python train.py --balance_bias=false --tie_embeddings=true --optimizer="adamw" --beta2=0.95 --batch_tokens=131072
Below are experts of layer 3 (counted from 0) of a mixture-of-experts language model. Rows are named router (the router's row for the expert), up (a neuron's input weights, with its number) and show model dimensions 0-159. Each number is 500 + 50 x the weight over its row's rms, rounded and kept within 0 to 999. Numbers have three digits each.
After each expert's rows: a language model's description of what the expert responds to. This comes from a sample of Wikipedia text that the model never trained on.

# expert 5
router:413545514520501434487559468532562440513465460574501411521566547532476469382618555444508430431507528541516441546532441503443519485504530584479489467531505460501544563515543484475512592483455523500501533438426386498476462545536433449506515448413561423508526453474384487526505486467459490433558538439451440504467484491529600470493550554483428483541530421368444588419499533491558510446514511421576508574597481547466403531486493486480491599541512512536606480440443464502459523542532540
up0:465520540526505514381410562483492539571499527460539514375497470554540643499487539585476498516486502467474509470529430511482519497564482503557404555498392542456438560516553430461518405517451480507508471458418566413511674499524522522532475505469513487469438545546515450490453570565453513479417467482480520526518544406459507450466456491558480604525525500505610536614489510496475422457546472453589432476520440535518451564458502464450574496528552542551527546572557458485523548529428482
up1:478448574561563521475583603468440580486476488502521532528506466514509537451527444591410508415539535593563564470480616507505517513494582540580433488461522500431514559466572500496469418499461524607534472337495487470494468507549423539457531503463474557413457459429489498462463654506453429415416441539447510505467526508472477428510426437516531441570503492569536470492475502488499511492479501536580542404505510582510487555463548466587516494507444534505527522525441576535507439482421527
up2:415545492555515559490569603578537473504452374535499471545491537526545556458480508546516448451563571475430570492546511468438587368449518500506544389522523451566476544544521486322477423493481455551575491498520484529490481466503485505449550478534460470414405461523462652461587431484500511540529476554522520574575485544443560406488452455504436497524480513587541447527503489525475530497500493493513551488451432520511460497451461501543477468438522470473556451567489445497599462500469594
up3:396410444500500491555501469448550497473559499549514496482495456474430439442533489607544515505484490483531477582548433498548572458409507437436477493577605542518505549488603441522530413462465473412481504508527529500592460482504473545515456536478438419531479510569478524461437650510484496514487533481458525491471515542426488462516482550393473435521541463508543429542489560533411558532553514473507546472430495537477549559537405486530496302461467439558437464530498593425454465536465521
up4:487513508496404470495591458464529454472496582438522482483521442479593520465575488524495535571470437477412483526462533518483418498489510517469472478573444481379481505477632400552500577421437533618476465479543524532576471527501449547403513479520438572484528520597542393560478595578448474560470546572509491458439505497420476452511563462475519458511438551485444512454529522439469469489442489480520491487507515401445457518372498520528485450500472545483382518425582555514440535496422467
up5:462640477526524494449584456533505566424501513500517579445418508508454530459491340540454521417462426495481582554481552516556458389570505479547463499548560546469552473466553471469547398570518443518463483418494465573493451463531468579448469549505531452464446409560537451424519528405469490521445410595494507535541468494479568486464413517463471578503507454512506472546534489434540522450499467472455603528450455506508521606556515443527466534455491593539514505501427537415548534456475503
up6:542569434448521541517528523459521448542572562502401429484457465438454572536532482513481581410532515460576509527510518535541545539442537551435491400605514510508567465546524495420632442557441514459520522415574537514549458506521482572589516519537404535483479484529458601573502563383497490591353542550504502479525506455527569552513493495488527539593444542431498439458519521463519471462579514532491454545536530476436534560577496512584506476480550569467556528512469592536462497466557476
up7:549537482445458575510516445525458469444494451527402551547532446508475474431510403596516476512603402453524478543456608524437506535567545370482483492595539567517439546509525463543568508508503538563473494475472458474462561563500489560404519489563499431463550507572533403510337642514467463541498452485475506572450542526401522535492558505478432426461430511489530541505496456541520547485439450504518565450483561413437510476493525517606473471533473478501528454454565451457474495452534507
up8:504415554543486437458504451484566529525487530409425597415436443575475496567476544442474556453545411564558478520479470532593518501402596496514532467425495480541551496444479458539581495557521460468383514517494482364513523498459533483475399585476503489584475441417598484432498452471533463497491475499517499403475477546550486503520531442517454470458517502547509495539430587388447485498528582589443507477587551462549525504557553504566408519510576428490511453553514510507543551558536476
It responds to: Capitalised nouns and word starts inside names of institutions and organisations, such as House of Representatives, University, School, Army, Court.

# expert 15
router:596532451561560547506595557479490494500540432460492542456430505517521531514450447504430509434479392469486428444503519573437440513539559531498524581452512533449471556530535557563395551514541502529579449445501483490470484392537468503576471554429464564486495556557553545545535516506425438538370557635541484491549494576519498476432460501505529461580437531476458490506434432438605463529547454465524623445476497519499513491490516568531458527512523495510608533558507441418405459499495432
up0:445435436467490519564505412595459472538503525571578491521522471569528438453624456508469446503593486443482478529511472509514491508565507558572525496426500442473470512589494476516473507470415499419389487597524485505520538519478435528407522511578559418434492485447524582618502571574438511432513544489480523447525530496552554500507545459531487523422450499454541600496551579465463542445403477538588472490530444543432490529496348455490544471496492529591561506488478461525474584514500409
up1:493467601470513498565549571427614512508585530487558453610553464576549484395500422547475493454623506432489567473559531437565579519510503511392510501491552365534453513465518492421541496520477575599499527389486413505567522472521451460509633461531546434516505502433553546484519489481478495447500447522505477575505564516558483425438544579531527517463577512462506502514502507488489568523422473436469524474512505562532505404576429507534468518427470535552538505511470459438587515501509493
up2:471603477519516416555485562676451507484496443493538431479557439487454503415527432471517385508468533430512497516528584519434620532445513477470439486530427337483430557501477528480481459497514525420550565510490495488575489504477518540425481509547521519478554473392613494481541441471464529551556487449539501580557451471495423481461458568497352431495509486505412486569463515508520539524483505546537468548476511569519462547494407550433515439503481570462547482466543466439513498487531529
up3:480516467652546528505428393490567453528555491474464522500380493542489455447466480620536490551436461506514464583500544579503518405504569444530563594509509509493539503528564392415598460540430531505511500465525481589554441517536463543554442523524418484496501544527511414522448504439462504521534515471505527469454482465512482477550452545526482514429462469417454477503472450544491522452424532340491530508531451559425526603467504429487548460490501429484532491526505582398501526616532511
up4:528499464416514459531441467555426537589531513481486542471461475539480498582452445459482556612601507517409539532351450542502562566503555477473544549475445538497497551487503462548447482493531444492428403516412442536551480525489580510494550488606611536572442536501392499505471574480436493544577535554505487445530544459437505604487527598451504508406507587525475495535433514485515595486527476508494444463560437560564522581496480468489564476449463503483517571431502496460410507521494418
up5:523623518446467521495560465479545534461542538501594515507530554391529404433448467458528464519478448530551486483502470544509512538398579489476430595528482537417561552492548540451544426646507421495504495439460455482463450427467450602530536610463440563512519512380493580489515498452527516453493553485550490575493451466483484567488545549447501547517565501541493542408550482492523596499403514496572511473500538466524433496537491537491459610470532573521471466475445581463579584491520444
up6:525533533487584487442572441486523485540436517445467482389441466489486480477551571552380540453448491537505494503510532517516508522467486487518630428471490472580546524516512550530494454490479565543458573526525415475543459525559407440601530547556425471544515553551602520628545518469489510572442486653540510412536537510513467473510410570510568554460547499542504404481504501536543535401508558406494511506537506542565506451536454472503510561446503518497617444522563515436563560513570519
up7:505567552447464521475503564497564482496544422530491457493464583444479552546535454469410564509564512532462508473510417487514503532517494419490465452447512493555433432471585502544519587544443520499484587503488473459453469483389506668492474512456551558497426510589478421507475445475452571470532465509569499559484548566466488552504505464422556520518511445468631552537510626520504518518502509448519581626511540388499472475600583515579538571506544418473498442516533590534499519444533501
up8:457513519515402483412480493512499526483492453446481543530499427486507508540488469445549500516524542509513553456482426552450489523530487547550552452548493493568509562485473473436617553475475493566492548482520593528538587452491409491614469530496514394434481631543572340479431474505452493530446542520507536475545600499502513501538529553591572585486508467466534447442525480466503416480628490542506470502505412450532495477513428494471521455541482451506495478567415561565611517610390497
It responds to: Middle and final pieces of foreign proper names, places and people, such as Minsk, Guatemala, Mosul, Damascus, Niemann, Watson.

# expert 38
router:428513504440497499555566441437450486485494482517512539515417552531432457431526485515415471432560431493469496586536527559463428428512614414410461456461480559468489483497449463486559533531383539514459432573523537518505467503459512545443405427454564553465571489495369428496428459463465556481454452513447617461434482514433517520514530527481479506461537464450539449427495472490417563518520487465482473546498438572435487503559528463427520429533440411566404385555530517493495450491452551
up0:540510531529546428499476491475437474428535473498429572553419451579514439475546413574460482431640564426532503501495596545579482520499519455562457571478423539493396539488484452451503455472507464548452476501519540465485521466425506473553493607512513503504472577397521477556426508564459545484472479437470603477628558533500528493437514470476560529472520490560480563420531513534562560474490439476524500564608513559451472602433525495499527508496477579519479542492454513482479625485516374
up1:490508542519487455545564522520564578448527579575454453558525391471508574487468409474455497465549577483625540511501578531569492497485523515479482536509509441532401657514537447447488478509540562607517527424432421523536485500529510568506469479417560518530445444505503547471430552505476649465455465485511473510582511526561524398411475476517544494426443483494434563541559572495599426538437491489541558459517477477479486558495539490540592549433498541534514582485492471502488561479574527
up2:581592477482506485539466595658479460490543439404526452498432492429472461590558487419557397546592586487527583477473474527416621524510551467489509509482472461449524472456487493413424513481543506544517578451468550420547457538485563502467483556497576456552543493463603565474470464519471527506495495470619523521515460429597448549500424495493494479539444529507425471506465481401584505563452538474544521504489549528514456481517390520528452486551535525534580533467543403452527493489489503
up3:547404398551543554542448483488540486543512514508545423486422535522492445523565508571552563502543430544567460452538514487466514485567526512532478524542598560527513499484586369541561440518473507485490543434496441538542495481438392489522480490486422470472508564549483521568452568435466448520503635509479464501454512484515499584542534620496434452443606598518513496459497570551529479539532592417446474432558508534505439494509503525449420521567464494506512488538567533399435507618565546
up4:395513503385517479517540529495544582537508594487542429508446481537433451512567476599526540626592593573510576537444482528613499484487457504556442456558589479497511552573651469434467433532453537463391506473544487512510472460522412475472537488481520473573530525445527437461535521481440511481587476473472513460528456505456501487507577552563543502475457452535478553453548476518498484457508429520538485570556510448453550516442447548507537409351488551515516541523518496580487557435456509
up5:406542533469538438487617483564567516490552581584565506406464547515476500427500410532457467449491603485582443525468518497578526592532517505517423453495550382540554531414526463494549461523495439457479512517463471500536552569513455522491487510577522528511522480483458515534490511433489563603491514510431459560519471512468519484508572521529513493440536466489482535504525564475570461548517416470496577461579461492519364549432466511613386584536472574567502527526488509376587521507456579
up6:539508417486578560507459527450571581509467474400469519423433497436482556535421514560471522510508508577603452497532580458456458412493503521491517495543507527557577498568571402448536482510490386453564560474495463536556420410422401561516526438543431457415462556480535546586495568498485482606484442573457498488453518377522499448498530535463487492492510455500588443459495466499545438559468474513464582474493474511527470560411493517543507540531475518499526496462496409458462593615501556
up7:573486377479443567556489494412511594579504532482407478587504538500462450528477397479497478582526438561480489443533461482521617630559523433444452546541536514480434520453575547578477512467520519535482546501486451409491485453469512469578495458545491528488434467487581552528546533529518518572485550555519341537549459494491545597508468472533530428501435554553605546478435545513537489517540503556602585515546470461499399463444489544559472548515514547509515461464519444478530431478467471
up8:535463482394506497424416473437511439551525474487543555476536468522497488572571484491541638550441543519466503450546541502491589407591497557589477609385387590419576567525498506523477476367481490468510469535509566463542476454490468523454442513513550495487417615569575449516536485441511473493476493505563496506441515415403498492487450467500473564531502516526531456509512448503529497538520510534521480576492482494590452537584547506576400568499508483459430468482494560468590509551556460
It responds to: Word-final suffixes like -ation, -ial, -ient, -ide, -ity completing nouns and adjectives, plus whole words such as government, development.

# expert 9
router:474538426549545365536544519515501500547553520577471470574539425471514495446575450467491462566490531545563514464550508479476523442528561522554503487543507509524439614640514525464491533478567623482519513465358411502519498540528433540503543413492540551472509473546379575574525429539469544501500475531466467530538551486521566422539496538467490402381515491434473545467436581490524493460521592470427504520578478471422437537506458587453531536462555503518574544444510502492442515531560533
up0:489450424472438500399440495510516416523500473534562453533441470522522536527494473569517605498528544496449524520445512467515537508561458497548450569470434474469499563526385491466600419521511439449454497514394545466503595455416494532448455546455497545514404556449496556598518422541489449468460482567460578539530399488571561497522485456586601542471539582463557514536590474626519453472509564547571500533520561538456511546404478462489530483598455557520557499468486468477462558489433454
up1:488539529523576468530490523479551435461666451435517494536603456511548493452492523558502433510518507483507549425456475581502576465468531493492591547497525441515426477472585488459440538471483462603616491511527490511546417532526430530506494456439515391492551466473497560392450528502469558471524427518510435533458485571504459446396398541524488452450557444535437462476441463548461539479436469461493562412442540533506422453550443474479558435375416501529472488474510462443408450497474509
up2:527431445491467490564535484524456469449498468463550469456458516492425581399521433471442436482497559375539471468511575434508541510551516531479431574472481449448490433470436474408553436527493493603546568426414439506599497516557569520562509598461624481585517471468488482528461551547461644538567493501508448478493460537506486560443544528492511555543448509520437509578481473526513519493499599592517415481511480536452434526548515462522544481393502506498555527531486469511460588497372501
up3:478468508497551539477495454426593542543509561517449457486517565561486575599448458580436565551508557564453527544560498561581588434589473424444497480574550467605479493485496466405467480447420423622464547501533545543538461521455545534485454445500480440484495627511432545579489471424462550514498446479480557479512485486472513548501447554498465494460511485470555494472423471553575531458516532404557475449483498594469481581517592493460460509497522444575480464564558534410502608537537551
up4:515517417555549437510462586429513424461534529443514524543517463440513535506464477453591461562530363478532584454398443533472446543517427596536535566498479533461587523595478470465520407536481532560498485407485546467492401425485476492507468457539459608515457505572467545483534495456474593507569466522444538468538543459550478536504501573449537498477397522442459461467539505499478473566434519548529521433564443510481491468564590492389432448497496443423445540565540586474488554568443493
up5:471567541470522534497492498556564563407435516505453489416539582569487437518484413577546512535513574401390505633541442565472492493456506559444508462505425386592524512467509510509564351546505532522545476458535491449516495425497532503515462473448475496463496568485511512458529487556460469485455623546496528503482538546578537564466586496486417423537521434518494532529509537498553569491562471502438503481500491449531550508409449525546365565476443456484468470425534543478624508505492444
up6:481580405523486527523501546554477614575520563488534522552363536438529578486553434527474431553496427506517531486516513487541503501594518535532523490441459469517546473524481509412567578468522568526474570507511539532452439417524460484545456533525478454504405435428538536574545614490488572521644444520514579436532386554518550555466453601468530492465463544560475427562522538499519480503495555505582420561537476474579440573501463476580496515517477455526585441492556478457468534488556466
up7:501509397505480566506488470498468547497514528544525555464526443491430515466481395535390525554490433519478563503534443457587495511564452449505473418578547564523433514484581572489418516423526518427537571550489439482501466398404585422455490511525475528503520414543553409409532467496471569526582462469636618565448474460529533530462486506449471501465466416489505476488457570525521483532480547478556515535492401468511497524420536558604530558412502474527536491499510503569587411531488467
up8:560498416525515493456560486451489549527482554449569665519474442581531520410449441539412621460527488556454525482468542516576431478530551484570511507508557533500398604549550533493555491555471504444491511564456619464531527467512499487504597474548582454456426580500532510516611493474469494525387516497411608526425583580493467546500518471538460531614577512560507493495505476579559490494535481588504538448494434471512496521515485478453478480518564515520571471500555551515444554493514494
It responds to: Single capital letters or first pieces of capitalised words inside organisation or title names, such as Securities C-learing, Transportation B-oard, Comm-anders.

# expert 39
router:502543532566538397552444467524508445535548580546481556483555459580487546475477455479492496517448530492498573395569494434560481538534506449565455494546400379488504549521414527483487484513589481528474420416490512515491441456569415522459493487461444418564540414511487509416481507463445468469490469460470495517519501491378584559512452515406516468421475421434467527470500544469572491491366468543539561428492504525471567488550538511434500476492494533484556590570558410574497618523557462
up0:532448507413498426488469476532526413568527401525495594427441529518505608543462498529481574521552524453461532516511530481570456518464548536531467516469500530462485487500495529472483487457426475455496429461504504435441443430455481514581552552523469436498425463388541629561535479486425542560540465456567536432493476506455555500458547469509463555472525637500577538516476456537343437496484604439461526616487542551499528504440513536467551542561535560589539537501500433581494550580479452
up1:464443538521545445397610561473531474450570478564572498535462517505504473493491441579465481557544428440495555522477522502429447494452389543493509578394578398565429468484577475601460552534522487516519467434458500498572456506484487465465574447544513491421430517466416493528497618434488532519533501506507532520535498489470482487405525513539482491620561532539536506407523469518561531466437528554453565438563485576560509507577543530504441493529474457551474543559601593523421495563424455
up2:515562443520534478519472517508431497489552462431509604551424423478443470409481424501418404475600487467480450483564544629528599527442592511492455620446499525466510486494541451452432458453540612508491537550537460486474479496370547495518527488472518458480517421543578502511541478502459462610546482512488497530523476542471486497479499516532584474531487570498514503509583488522513511411486437597563591507474529468469508501490460506484473336519419574500449468419425495526548513466440432
up3:486471438451518465546513490497609540450495557462422550430531511525516533562491510548478424486512451553575511510457571563619582413533518491451497549475411445472574527523518453506542412395521515480486462552482523490548495468465448589563492403473542540400398574511473525546524395494456547465502537510515457488467499549532494531533564491475459479499560500449423497477429556517461528551487402443464503554458438575537499581530426466467559391445452433500509394479537615437487555489581523
up4:485472446460530413539567464469476489499621503459526574555465503436514428497489573586435556550631594532504574494448525458470503508423500494486549524522515404503494476542565528529424629559518487496484474538593491516481464473538551466586497518500544563570537480499494460470410471464372483511482443552587477429417533403395488461501435491477507371496550490422544492470587419542507511555471509481462521490496425471538523465399533546474475527441482488558495494531518453454457512472604497
up5:505454414537564456456550457493488418468557503525562592402432510469479486466547423554469548479503522496533461539533469554416470464475451548532480579492481478467462567562469518534542542533503460497495472463416544512406505441486514613504489525510442604512469527571544452494528603446465550535418521490546597522562465514472453439364511466488450504496473527568602525582545471468523504488501492576550547568566562523536500550433539560626518518519491579523592532540546482433549575428562408
up6:429453361559579478503505546478477569473539580490440486505455474513465579533585526488424509488524494477482563535524447520484572539396506461541521509498497563505597400428485475504574497433412471461517517407482538418589521464514455521533561455501421457470499446470536539507533492385453517555551545600481460591460475463446534538516450558528491565521512504445582366569612535537470548558483507471452461497469594574476444459440444474575475460468488531465578496521552493569470514508525552
up7:477523437591471482530456484473536548537503452478525525492428533541477533520442411603395560526483433421354472460490439569539488569456560519491469589529531542628447453464570481513426481414499484459511393489537485442513533441492537575528542392546545515421506531558582490471498565550469562554522400539494558542531531435474429514518564552498492544488447458567495448532538558574512473434567591493533498526525586490545516432526434486515506466447428480520556461493508522452503542399548522
up8:378471471527544455452481511493452511549503439490448475477542409513484588485499479539507589562599473496494503478496415604497567511500604559550527457547484464476588595490523544471479587378521573498451435450445431382600523449470530573507489519413560469511527550527507487459487583521491549479551468446500581542501472455498493540424440479471436498594459494663466434472546545573460459574501515518523475518540416524497529437540484493498555451515516472419540546521528456509495485562440444
It responds to: Day numbers and month names in dates, e.g. born on December 21, on 15 March, January 28, plus numbers in tables.

# expert 2
router:527548364507571515549642566454524545556469437431492575516454496522492501528441521463432494483454460489556504455545574416461529508470572487429450420451559588546466459491536469545426583542463494488560512534541468482426501481468476493599503484439532480557607497493576537485506520535490559472469541574460523539582493433602438497446533537602528498473521577583499384474431428466476429455546552439410498459503445469516468497564472459477462460500570465489474460506556444417514528428490557
up0:504522509467529362538303519536428476458466518443544547480545426488539538524460454516469556526474458487447551492440435467479463498518500496395445534486398535538514575498521482450466520427515497481470518433479499483467507475500537427479454500488557509425441432523561481630544541523350431508446447529531562454493515478486549466496562521478518543492508525376525535565505479638552453469443498424478441568489520544545579432506549478551513493477489483573565518544533470559550495482621470
up1:518506587556528487531511546448593409521607498496463512557555454560524514370480471492469477409622520423443578466525468595642507504518523454512544559492533415531459484430545494460494579445540510582543523352476471532566467518597421544484533501535493443479560487462460541424506561500464500477489423441506459570521465544551428408424462516482480503505459522499472486496461537447471622459428462394528534476480589534475513479558480500523475487415519556515490565486508462492506489503448503
up2:503562469521459457510484635544418411488535478513591439558529483440501530450559475463510422440581497564507574458543559531437457562413501555422455534434518470522491506518476502510509499542465499433534580485443455512472507577528537530505530613558484427407493492429650511496538495449496535557464432542592501572568498497535512483532444495508403452567475603449420508469565531507511586466448532621499497508478570460479460574604448585477487535478505562532499530550459525453478497526552497
up3:428590469487601498454528486491442543482469479427440448478475553578509501448518588570421606521433468478592467534500552522487500351492544432534443469553480474546508480485515517472615427559428489473390542496487505553582474571457474583552518518449467447585522539539479439605512509434467561531482480514494521466471521436476458491513538538480507566481573549410589415553507497462501504452518575409445512449515486598491525532514498514506461414460478427525528469546576546415483547543460566
up4:529475460587487494535489592574475522456537497477520579548541456534499579482648469472574461533518496389440551481497570543570460483482465524504571598431476469488555567542577434515537506524475585487519402495561517446452447420573492554466497509536488558473515603493520556483462509458470555438525516465446469422439483534466490427506399442447484446423419498428430586587514581515524477492461574566583491467462516531537537508407536559491536441468458450450522483505550425498498522507473396
up5:464560499571575509523544438523509517446535521509525573481615508529478522404468468606476493382411504479507440568510492509572458506475490513530564490583481515511500528489510482515475442571463428368515463474534416511529482489574523465517476437472564522511501433479526575561446537464500490506490591492566517516552464433551494489449493503529516558567540480517488411600477504518567467493515505475596434463555414474430541540405456495546585494484421598507468418417462561389552562449622478
up6:496465469536557485474594462446409496514521492430476481420458517520454521500553485562373634462387539490513484519533532486506550473483442474483544472445502463485511478497563486459516494442398504474436587453483420507567490525517402565523498545527462405493515488592593472618472557384497490581443510565536496509477523405540512528485475552488554481509471413533497396438503451521568544497507542443533449470551432616539505535534489510548566558441530449518596496521589578472433526509529548
up7:546546522448375512543503432444452529546542489500473455556456489550463563615504443466346574488565472518443519502489443500495571486486442462423440502483443549496499550503584553500519555519482428437516492537419413520466483375417437569508458468537543562438501468577555487469532486507462589588551517572527509523535566491465472581556512420533475463467487431565520481505469539545488584547550525549569538606547537412503561497504484515556527501522412535526498457514549430512585473520599505
up8:477497475459564484488512416600566541418452519462474515450553499544547590550543552522484558497485473540469544514495513498427426518545452539467467514509445521557596525524428474459547529511489407467407566379549580491515482434466547553489473476530413496545523524557558483493489416476484546559445480490467508549452503560453505412531522489539438535458464422499508436439586550546455386566521503561493526606557449550609471539442509550587549573468478495613488410501422460440573497496438458
It responds to: Short letter pieces inside words, mostly foreign names and rare words, plus stray UTF-8 bytes, e.g. Włodz-im-ierz, Tryggv-ason, telec-omm.

# expert 3
router:445500416526563565516592569493542546455563523488504566455470543549557450449493516467437541440568455523518506494519456518560473389500495547521466475511542551459467576425458480533450556569508510488540440508528385504520444544534485451489504442447560468495567529525451468422501529547533570484511570591480561603382506555587430452373511497480375471551526497412422484471550428494524580558527484405549489502552472459539422550527545546551499481502396461568519471572515480547445485519453536
up0:454588451507528486442475519541454609569525496507496538438517448600530506460576448473472500427412451500483489512456519543581518504522464559527529552519501462470420561510568474492478466517518521541552484461488463481450501475517531494502596600476506505444511585434507545491396584570455523490566539506485555450492495472368530497563521532546609530480446540536511508530537391432522469421496548454575466589477571499460477538558425469514584521493511569560587512521588354596488580484431467
up1:522504534515514484550550537467577429532561507505531529580492484524499540457473481512431440472577612454501564462502471469562513537543473495397529543509490367535497471426577575423447529450393530600551516387539410480484562499496462470534542515484586455475496517435533588488447501478468582494522506575592455540506497521557568423385487570500509494463482520486510438560483554433456533573476469432536509471484580568485528408594502594525419473442532479474476504478469450444580473541488419
up2:454476423516519356543476531513488543553551628482518519440568432527497552483510450556510480463519600488536490486495496516439474560398510455514453533550508448476436424488581395518478506434514583578532623387536456468515514482476449515428462547473455497481552538497532493389521536507481499506553471393449514530611434517516522415511535558513452430433483616580442531540391491559480468552547542486471527475529542549541464563451458457550441450425479491563509501569443518521539512527515498
up3:470390479564539540538419494481467532475512453548488516488455524540451559527447565517529495539598513510619444501535549569460563432480538427493520440459559459609530507502553463412472487533461512461496465497534510459561416561522499609591531508526446513450501622522468549517470627530465473481524506417514460482487516503451462521542503503466488441456588496489507521558589540552431532569543529470535469467518475601461599548490442500524472450465490504531466341502502619446440560607475545
up4:482479479446483502512482550455526574495505542476532539529494399460480567618561460616487526526500510622529520543528452469477488641514536536517497490561425464528460490576564434476497553514520568573449512429491482490568471574535562542542470413463401456467499487546494452517476485517493511535550464437591443525585435529436474465543591502479486426417555580471526432438486554528468451497436531513355468495494444540480445396485484520539603491499517519520461516534637517465514482578563509
up5:490495497560513531471546579469555552440631507562466555496522550413515491459513457534545556491493510551501504528541562559484486532561463571505507576527532430495532524444454500444580373581475424441575516437490444497569495431534412503432509595449428480430556564452534481506569620466511528475520495515494490539627521480543523537423562502445515561531545413587473398507453466544597497536439550570490495492541457522610484502469407543526459495542531538509544453515468591475538543522548472
up6:423470422561571506534459556432488562485540425382494533442494511520443537428621451441467537533599588512551476566506507551487463435549542448507517549434512549552544406475462447478511518426424510430423548499562458538485475467517395552523500490499465438508591491559546496494558467391531517521524528507512471484481550516555495574520501599564522602465572497496455450462544476518559551486437565511546476458450377538542559496479540440483551497470554521533522468553535650445464550486465488
up7:517501489471426534521525499447466510473514443483424455559563491407459479592573418501414539565543506580419450456570434434479559555530486402514521472508502498541525503484554498577619548544543483438446528556595432481489496480478538496466468484504501531508488434458544558501520516468497588487561432530629447459553510507437542543502523504512543543433496439564572480465453576533436482556490548526490522521529512393543591552450444582587471535390579515575551432488568478485452473405574508
up8:577460533492481459556457380535424501607519532447459526473450419563460483668445507475554533579411427594494482490481443534560488510414561520511458455512387540463582590509400440475499477496447497435463473494562551432494567420458584528463489517542533527523474567429578460523453585483483448500516536539483568543472498474497527537503469534537452549427514550416541500424471502515456505469463482518516439496485478438560461443536506426474469549607531496460474451433571518532493559487589492
It responds to: Final word-piece suffixes, chiefly plural endings, on team names, titles and nouns, e.g. Warriors, Cardinals, Daughters, proteins.

# expert 1
router:415493465537537554494579642489511493481498421495557585445434515471480502441455525469426425473552474496531484491455425464437489499574515544408564539601540545481482569481477546555436486539383496446540471483571413481416448456461443511505554499459439434553559476487455543511477487589515480493404558490388480499525470560511523466469589530590481479525503528481459513466504469418482411534431415434552520461503579549474499481576433487413522462560597555600511511507488492522541440472428486
up0:499479525477410436508456487555519496586592506470407472558478467554498532566501487607509595536496567431444547464477461504491496541491466515541449523447468567603529546547524448491508514402480501441543474423445507416429590425512431539480537564513536411510486458531568421578554549508413459468495457527477559397470532492563515592436533502453433503560564510451542414557452477498492449476498509547496546643550523434471572386467476493504582496499565519557577527522462465576470491493490489
up1:539496595510485511534557510491578476454573501532473545533605486544560589433451492529508508424584518466426563457523441501557514514534490443453504567383532458526448455523566491427471546504479579581549471429429400500587464502557481532401436425468581504480507531502497556391531530482485526459468409505552447533501479561501549451381485518483427394440516508485476439538477586461451497488454484385493587455519519487498520484506517520558445566453527571421442469441521507489571551442467557
up2:472536475392438568555501523540448469422506498549490490502465490487464401459515547537606548552573388513516487541417473488454561532484459436511464530468398401457432515505552465488404468445446490409528544536485399589508502562455417512438514443519524565526559562493548515436552504535523502468485496506582543570580521533508483489492518556535357481499471565457547478393486560538518448458536526445485516507489486536509478565549500481499487613543578483498458590543551560573503531414439411
up3:459390358518540514546486471454524497458534520489537432553437491467526454584554512619492522505519481542518459538508532634593566412445476496527434370546468487444478548493509484469539517483427516467456500549500463498439461546514405578494477484427467465509479547540506538484490455449479488465502444498524472510487448506490474567517341432411538570519596436448520481527507430474489466463530544488524495441502522494488557570564555456486480453430469432501482409444601576477369516538552542
up4:523499431498517496531511582537466498475428579568444467512492465551523467550557471600511478545551556558496638550472407462455513524471570447446484577426468490511619460608482457459548520496602607613464505461439412485584434501545479466515530476480525494534549485481524451453480519462470469526529461488579500478503497476386481484406588462480517499501463508429373488514510456490553525582554485459392498481560495483432516444541528513527464430562500473425430537491600584518499505565469494
up5:577571437465519569523568506456539464495561460504582559519496443483523528480435436563472538455562517467502502491423518462502494499526517511549464476513478539509516513441548504510460352549466456461562473383502419539591452408478492528518511505409537537471440522468574576531483542480515637448423542501573511623575446519469431456460593514533519577473522499519579580560532604499472481551525505461452436439519442476520447602537428503481445553499418485557519491450546523405546555520489446
up6:558485439509607519456473522485508526496453486526439460451458470591480568462574518481414478471446521574545483484532603573488480510468602497521606493500488432490512482537514517506460432429481543553396563524581525479496474562570430503538458476531508425564477406519516483562448506378507521639542480556474529494444459513431517494521464518482544509455527538555457408562501567483571557472520539406494486498518501604512561520473486456547523537407516375530534473621573446470495513568578544
up7:500520489502423521528489427512521587509504437484458449531548495486488523568563437501467536533451400527461493516552514561520542587529490392478472522493466535459468497540574434594542511536580568529436507573484454546576478539473488524505484455447448482559456450620478505488550624496484485574622406489530498519482472487447408427427499464540492506430517502638536474340433497488524505491523529395561509480592510541523488532532499458593518587477517478582475465518581435527484544447458518
up8:394511531496524485498452406423461501491480450397481501549527455540482464461477535579529562495458422497547539418488554509413478486469444429425620498442415421488622547517543508493532490469467547522438540528478538435536500596433571521445516433528435513536487531430576521462501543374501512517505519470474488506545516560485505506488452494548431521465582465564501474495498494490503573513531490499538547510421452469577507454578423445454333536486534609503452441497467525523613460488544420
It responds to: Final pieces of country, city and nationality names, and whole demonyms, such as Myan-mar, Keny-an, Brit-ish, York, French.